python train.py --d_model=448 --n_experts=128 --experts_per_token=8 --d_expert=32 --balance_bias=false --shared_expert_gate=true --init_std_router=0.00824 --lr_router=0.000419 --norm="layernorm" --norm_eps=1e-06
Below are experts of layer 5 (counted from 0) of a mixture-of-experts language model. Rows are named router (the router's row for the expert), up (a neuron's input weights, with its number), down (a neuron's output weights, with its number) and show model dimensions 392-447. Each number is 128 + 32 x the weight over its row's rms, rounded and kept within 0 to 255.
After each expert's rows: a language model's description of what the expert responds to. This comes from a sample of Wikipedia text that the model never trained on.

# expert 60
router [ 79  89 112 159  89 119 156 128 197  78  80 104 136 129 130 129 148 122 138  88 118 136  77 133 146 137 177 176 109 119 163 113 126 138 157 134 105 156 145  77 167 159  88  87 124 117  96 157 166 109  91 129 144 163 104 200]
up0 [129 168  93 104  99  91 126  76  77 119 138 140 111 133 112  99  82 140 113 130  44 109 131 154 133 119 118 193 175 153 126 127 168 111  89 158 189 124 166  64 119  78 115  84  53 140 147 144 140  85 151 111 171 142 105  91]
down0 [185  91 131 132  87 122 136 104 136 164 121 168 185 157 124  87 151  98 124 157 163 147 109 114  72  70 140 125 124 118 139 190 115 151 133 101 167 112 139  97 127 134 103 117 146 116 196 160 134 176 102 121 105 114 101  99]
What it handles: Pipe-cells starting place names or win/loss results in sports schedule tables, such as | L andover, Chapel Hill, NC, | W 104–91.

# expert 24
router [ 74 154 130 131  88 113  80 141 147 111 109 121 117  84 144 136  86 111 108 161  92 165 142  79  91 128  76  92 140  86 178 169 127 159 120 134 152 150 117 160  68 168 115 142 133 120  89 115  81 158 139 137 164 116 118 133]
up0 [148 150 137 178 147 167 115 121  89 137 146 160  97  93 111 195 128 178 141 173 137 199 152  53 159  81 133 179 114 184 121 170  87 107  98 155 157 171 134 118  70 155 134 153  68 177 154 137 155 109 173 107 111 126 127 154]
down0 [116 123 119 127  67 155 163 125  42 156 108 125 121 126 110 103 156 133 161 137 157 102 164  94 107 101 146  97 117 137 155 133 123  65 147 128 146 135 148  94  88 182 166 153 126 146 106 163 139 110 106 155 126 113 110 134]
What it handles: Opening consonant-cluster piece of a verb or adjective split into pieces, after was/to/and, such as fl(ed), sh, cl, sc, r(uthless).

# expert 50
router [ 82 173  93 116 113 197 128 114 174 181 145 156 166 144 148  92  93 150 149  82 158 149 203 143 195 110 174 140 192 134 152  91 193 134 187 107 145 186 135  81  69 137 122 119 181 127 100 131 119 114 177 104 104  88 140  91]
up0 [122  82  57 169 139  72 127 126  81 192 121  98 123 126 106 158  94 125  84  88  81 139 108 110 119 143 173 104 134 104  77 149 130 121 122 114 170 146 128  81 153 126 146 170  57 185  81 137  99 125 146 116 101 117 140 146]
down0 [ 92 157  38  99 162 121 127  88  98 150  86 154 125 121 137 145 136 139  79 132 173 150 109 144 201  83 173 112 131 165 192 132 138 107  93 128 186 180 130  86  99 162 159 109 101 120 100  93 110  61 106  84 144 100 102  89]
What it handles: En dashes, pipes and unit brackets between digits in scores, tables and measurements, such as 6–2, L 10–48, m (, /km^{.

# expert 35
router [ 82 142 154 168 189 142 108  76 175 128 120 100 102 161 155 100  85 144 127 145 148 137 131 137 124 114 121  69 109 151 116 132 159 156 166 132 154 153 149 144 155  49  98  93 138 143 111 137  80 115 125 140 127 128 127 134]
up19 [109  94 126  98 173 132 153 110  96 134 147 164  72 141  81 125 122 154 194 107 184 151 103 104  97  98  87 106 118 157  93  82  59 139 142  67 115 100 173 167 145 150 176 139 134 160 157 118 107 185 123 179 163  88 225 152]
down19 [ 84 123 152 148 136 172 166 132 147 175 120 138 169 169 141 119 120 140 153 178 140 134 125 158 162 154 168 130 148 157  99 176 115 144  75 136 143 108 165 153 148 134 129 192  44 132  72 126 151 108  95 157 100 175 111 179]
What it handles: Pipes and commas after numbers in sports tables, dashes in scores and ranges, and month names inside dates such as 8 May 1921.

# expert 58
router [119 192 135 118  54 132 149 148 104 173 134  56 159  94 149 171 163 103 106 153 145  92 169  99  89 153 119 103 108 118 171 113 152  63 138 146 155 184 109 157 158 158 150 125 102 138 140  92 116 101 165 114 140 184 104 119]
up0 [ 86  92 130 128 113 145  96 112 166 162 114  27 180 122 108  82 108 198 122 200  49  89 177  92 123 115 165  79  95 174 134 137 132 132 141 147 115 124 144 208 139  87 151 124 112 190 135 132 114 161  95 144 132 178 113 145]
down0 [130 173 106 125 120 128 145 105 157  88 115 106 153 180 137 124 121 212 100 171 126 161 165 161 132  69  79  66 105 134 124 132 125 156 150  95  59 155 103  80 154 104  32 141 114 132 159 131 103 141 154 144 141 116 146  62]
What it handles: First letters or short pieces beginning lowercase words, often in biology and anatomy text, such as m in mucous, t in tissues, sc, pl.

# expert 54
router [123  99 161 125  63 107 147 103 143  79 104  88  83  90 140 155 140 104 147 139 105  92 125 119 139  45 139 119  94 113 135 118  94  99  96 135 135 100  86 170 148 169  56 114  62 148 154 165 136 126  93 142 135 128 204 144]
up0 [152 157 112 182 108  97 139 107 124 146 133 163 171 128 101 131 115 146 104  94 153 127 132  44 166 115  60 118 122 152  91 144 131 113 110 119 116 123  94 110 133 142 157  80 172 144 131 169  69 137  99 105  93 138  60 135]
down0 [179 167 205 118  81 155 153 105 123 108  98 166 108 183 114 162 141 107 135 122 183 122  47 114 153 157 143 127  41 147 102 140 120 167 129  71 186 143 143  60 167 109 122 116 168 118 140 138 172 124 138 118 115 177 109 113]
What it handles: Opening capital letter of a quoted title or proper name after a pipe, quote or parenthesis, e.g. | "Pay Attention", "Killshot", (Manchester.

# expert 33
router [155 132  64 146 115 137  87 180 194 125 117 160 185 138  76 213 151 142 108 104 161 110 156 134 169 190 119 105 109 153 110 100 131 137 109 113 150 109 114 137 143 177 140 141  68 111 119 126 154  94  87 162 100 121 175 168]
up0 [190 152 146 111 140 135 102 145 137 114 111  68  66 141 131 123 145  66 138 119 118 111  63 120 132 115 133 141 179 124 140 131 139 167 145 146 123 198 138 127 132  90  82  78 160  71  90 107 146 130 110 163 153 122  66 166]
down0 [155 143  98 153 141 139 177  57 143 181 110  95  95 123 154 186 154  75 131 193 126 156 162 146 119 152  66 162  95  88 125 150  95 114 157  90 115 134 141 152 148 141 147  75  72 147 126 166 171 149 156 165 117 135  84 151]
What it handles: Prepositions starting a phrase, often after participles or sentence starts, e.g. from, at, in, by, for, on, between.

# expert 18
router [183 102 111 150 113 122 122 143 135  93 171 159 165 192 119 144 147 135 124 120 101 122 138  98  94  94 136 156 183 174 190 111 123 146  99 110 167 114  92 119 103 117 146 166  76 139  93 181 138 163  62 174 208 158  91 155]
up0 [127 142  87 134 192  99 151 164 110 155 159 129 184 175 115  79 101 162 137 102 131 129 155 130 128 133 168 111 193 107 106 129 118 136 132 119  83 127 108 141 148 165 115 126 147 143 125 119 150 118 163 137 139 170  53 185]
down0 [ 34 109 131 120 138 113 157  97 186 133  17 120 119 127 154 159 155 176 153 142 159 145 167 155 128 116 171  91 146 143 134  51 130  64 122  84  89 109 170 131 111 120 100 169 124 139 100 109 154 144 157  20  78 157 143 163]
What it handles: Linking words after is/was/to be that introduce a role or comparison, chiefly as, as a, such as, between, known as, with.